{"num_hidden_layers": 10, "experts_per_token": 2, "moe_layers": [0, 2, 4, 6, 8], "normalize_top_k": false, "vocab_size": 27368, "norm": "rmsnorm", "norm_place": "peri", "rope_theta": 1960.0, "attn_scale": 0.125, "extras": ["capped logits"], "init_std_qkv": 0.0352, "init_std_o": 0.0437}
Below are experts of layer 6 (counted from 0) of a mixture-of-experts language model. Rows are named router (the router's row for the expert) and show model dimensions 0-191. Each number is 128 + 32 x the weight over its row's rms, rounded and kept within 0 to 255. Numbers have three digits each.
After each expert's rows: "comes after" lists some tokens at least twice as common just before its tokens as in all text; "gets" lists some tokens that make up at least twice as much of what it gets as of all text. This comes from a sample of Wikipedia text that the model never trained on. Tokens count by the router's weight.

# expert 32
router:106107139074134154149127172092155106078122149082125130138111127114145087106143038116149075092119088130091112157141160169140101078190137159105126086098119078147126133122114152117135188106193047127150159078151105095125088084133125112141080103129190113058126161136097108131167151091158104098084170100146130063103121081119152126107183101127124112124167121124156124130165113160142166131148102106133127163198134134156137132109158095144138131129211167131106120164130117121177113059154110045189117111149153066132111152133092141129123128084168126149112102090086120195209088148146146194
comes after: " the", " The", " of", ":", " World", " in"
gets: " South", " North", " West", " East", " Western", " Northern"

# expert 13
router:139071125074099152140173144125134180075119071119138154018069105106142073112151156188116122125076137094103121101159159131116101127151125116102113111100159113124107172103072118114075177047131124148099157054112161066111102096148078159166118099079128089120152119128121098162171151148159181165126154116131132082141143083132105091119149182188137142117164168086158149151165116139126173092124112141144103125132077110147143151120187092093144153133152107130100146167121094119127114097109074101180080107185144091126107155098114167113128115136111153141161091046174087129109120108073078175
comes after: ".\n\n", " |\n\n", "\n\n", " (", ")\n\n", " U"
gets: "==", "===", "\n\n", " U", ")\n\n", "A"

# expert 31
router:125063108075158153145245139138130155098147105132147118071129109137124108139102131116135124125124127091091172184169160133139154113181137167093120124094140123138097196063064178127064183063155134198132123050117088129140104105096099132119165129064119177120087123189099078208141122120150130133079100128086088124105149108179131112159140136102173100121113100134157107122126086139158193128118150134124124073136099124151129161120115099121129151124133199151087098141109068167159114102136093090170123094120139127151058136124081152099118122131156185111114092119153095111175106073126102157
comes after: " is", " as", " was", ",", " with", " for"
gets: " a", " an", " first", ":", " the", " A"

# expert 19
router:113118145100143157097201128092180103080156081162151173107093118098187131112138130167138141086107115092077092155125172114106114091181099141116132128100135117116059122120126180072088125112134125108153135091148120178132151133081094163148101100056126089126127146136101054156144081102147137131087152108058095146130122158178089134113115082087121157140148129119123080149179087147135194112101083119151139149164113110143116180137151068090121148180101115181150119122085092183112099145158139155143107107158136156092103119218112150072106076107135196159103113059115101102184068128122175148
comes after: " which", " It", " it", " that", " he", "."
gets: " was", " is", " were", " he", " are", " be"

# expert 61
router:150116134068133116114183179101172159058074118138097150090103158131167027127167098113129165122122137100104047134184172173109177117102136161120114106105131127106077190094119095129078149087132083123120154041136159092131130124098093130173177128142088083084127160158125084104131113128099110122060131118074108067170151158169110158155134136137135180066155148080120150148100075095136185098073115133113104085175103112151105142142130121132160167145140127073108099121130118148140080149168133140116060076160110170169120133107145176099117134091130115076092104119145176135107115139127130156
comes after: " (", " \"", ".\n\n", "\n\n", " =\n\n", "=="
gets: "c", "b", "m", "d", "g", "M"

# expert 39
router:148113165071107146157112183071153141096122102145083177115078138106127043098161129165117152126101142167109150179170100171113150123160099144094113112080114085121064186105046126127144190048144138177129119156142152173119079094127117167162134106121178126091127115135102083111129092086156091175092132126073088051113137138179113141145174140136158129122189102132145088119154121127147128112135131167115119099127070115167096171121121071121109178156179155108123088161117109179102118079193103072177095157112145093143118127164146143128099083108126122134126108103101097138142098057086115165
comes after: " ", " (", "–", "age", " World", "==="
gets: "19", "20", "18", "17", "16", "15"

# expert 54
router:102118110085110163114153142103153095067148152124109121068135176132192029109154055201085088131116095075119139148107148125102185133145134152117084106075079157099080123055100145066116146101174118142135144153094146131108134104081110112156127099098182117112137171127090091131146154105193078106128166146115142106128119127167109166133181103148106143045114118130089090126138145129165104100044164107132095145123127098129193120119153108116124120145157109134157099129111082142154097113161070110207119094120182087143091133148097133118054106130123153124154099118106094121186122084117074104
comes after: " the", " of", ":", " and", "-", " in"
gets: " D", " Th", " O", " G", " P", " A"

# expert 30
router:150119153103121129088108224093187138115108120097094165148151146154142121086131049143127149104124114099043064100156131097169177076088175123061132092117156160163078131119112142090058197117150133112140183094145120090126076123049121188165108157081149162127122125132116111121120123101120116129050131070115136102149164153190098204133138089137152159102140135096104096140136111099173107134125124168103104158124064127145088133095155092141141139174135133197126117119143115130109106145155128134163155124186130156112109120148131140054064103131165135149154140112172066103147090117158126125
comes after: ",", ")", "),", " well", "s", "\""
gets: " and", " or", " which", " &", " that", " but"

# expert 51
router:095115137117126209145124153111124133098086096108088117096112130163126129075118056128127109140119124136097138191154151156114135093139155121126152109134104089122121129112111138115096199098134091166158192100111105133127083136093092154102146105121118121102137152178122117132135142040154129164099120049089121104111200116165085123155138141135172154137147126061141119156174082167230182130088078113138222142152074082106135137082130076133090136151133153159173089139120078091106118100144076140121083138130214071092118079155110112099115146101168191094128115118122131087137091119150162144
comes after: " of", " at", ".", " to", " with", " for"
gets: " the", " The", "The", " that", " This", "the"

# expert 16
router:158102123123165137139140169103136102097149117161122149142122161091157115107125104142100129131120077126109106164111155138148149139136186192093098116077078156137111141136122134088139147061131134134125128108169119133125139027102061176176186112077151124056117135163113056143168077074153113134101141100129096105125176119175133158157178145171148155094175185118118115164185097135147222106105122123120127137161064130160112142132093065158152151143165106093118091137063098158127118083136069131160108139132151109080050125160123208122156132056129173118154098132162159114154095113137145149
comes after: "\n", ")\n", " |\n", ".\n", "==\n", "\n\n"
gets: "-", "=", "|", " -", ".", " •"

# expert 6
router:141143138117172117157130193143165158078089167173088111085087162184132141067104169119100131120120062096106152175181129139135158115108121145070114067130087101106117172061093158136106189114127132115118176139128171125094124126090129137153134095118147096097161148175089050153135093078173134159098131107095046098116133104152121170121151101126178157148122134079144047161158105123170155153052092142122115147145085121142122091152191081096116131148142158159100065140126097184134066094165131110165108078136130087172086142124089110123123115143162179116152076115121130102095116103088131140
comes after: " of", " in", " for", " to", " on", " from"
gets: " the", " his", " their", " its", "'s", " her"

# expert 11
router:143122125094109143125151155129143171122115098114084151140080125131144093097100103160125151114130108102070098193188155138113163143154086088077161122102091166150105180046143153109112137131214100160105178059129128089109116112089057178166104127111155110120098119133082133115124096112076110172093129114140094087087139155172099184137143115080133149139125168138121168087146075161165127086107109122141187170124080122125118163094141111100095166184188126088114144174114098152120140042172125097203089088148159114088110151177070138105104088133160163102175129106129071136144084121115135123
comes after: ".", ".\n\n", "==", "==\n", ",", ")."
gets: " The", "The", " This", " It", " He", " As"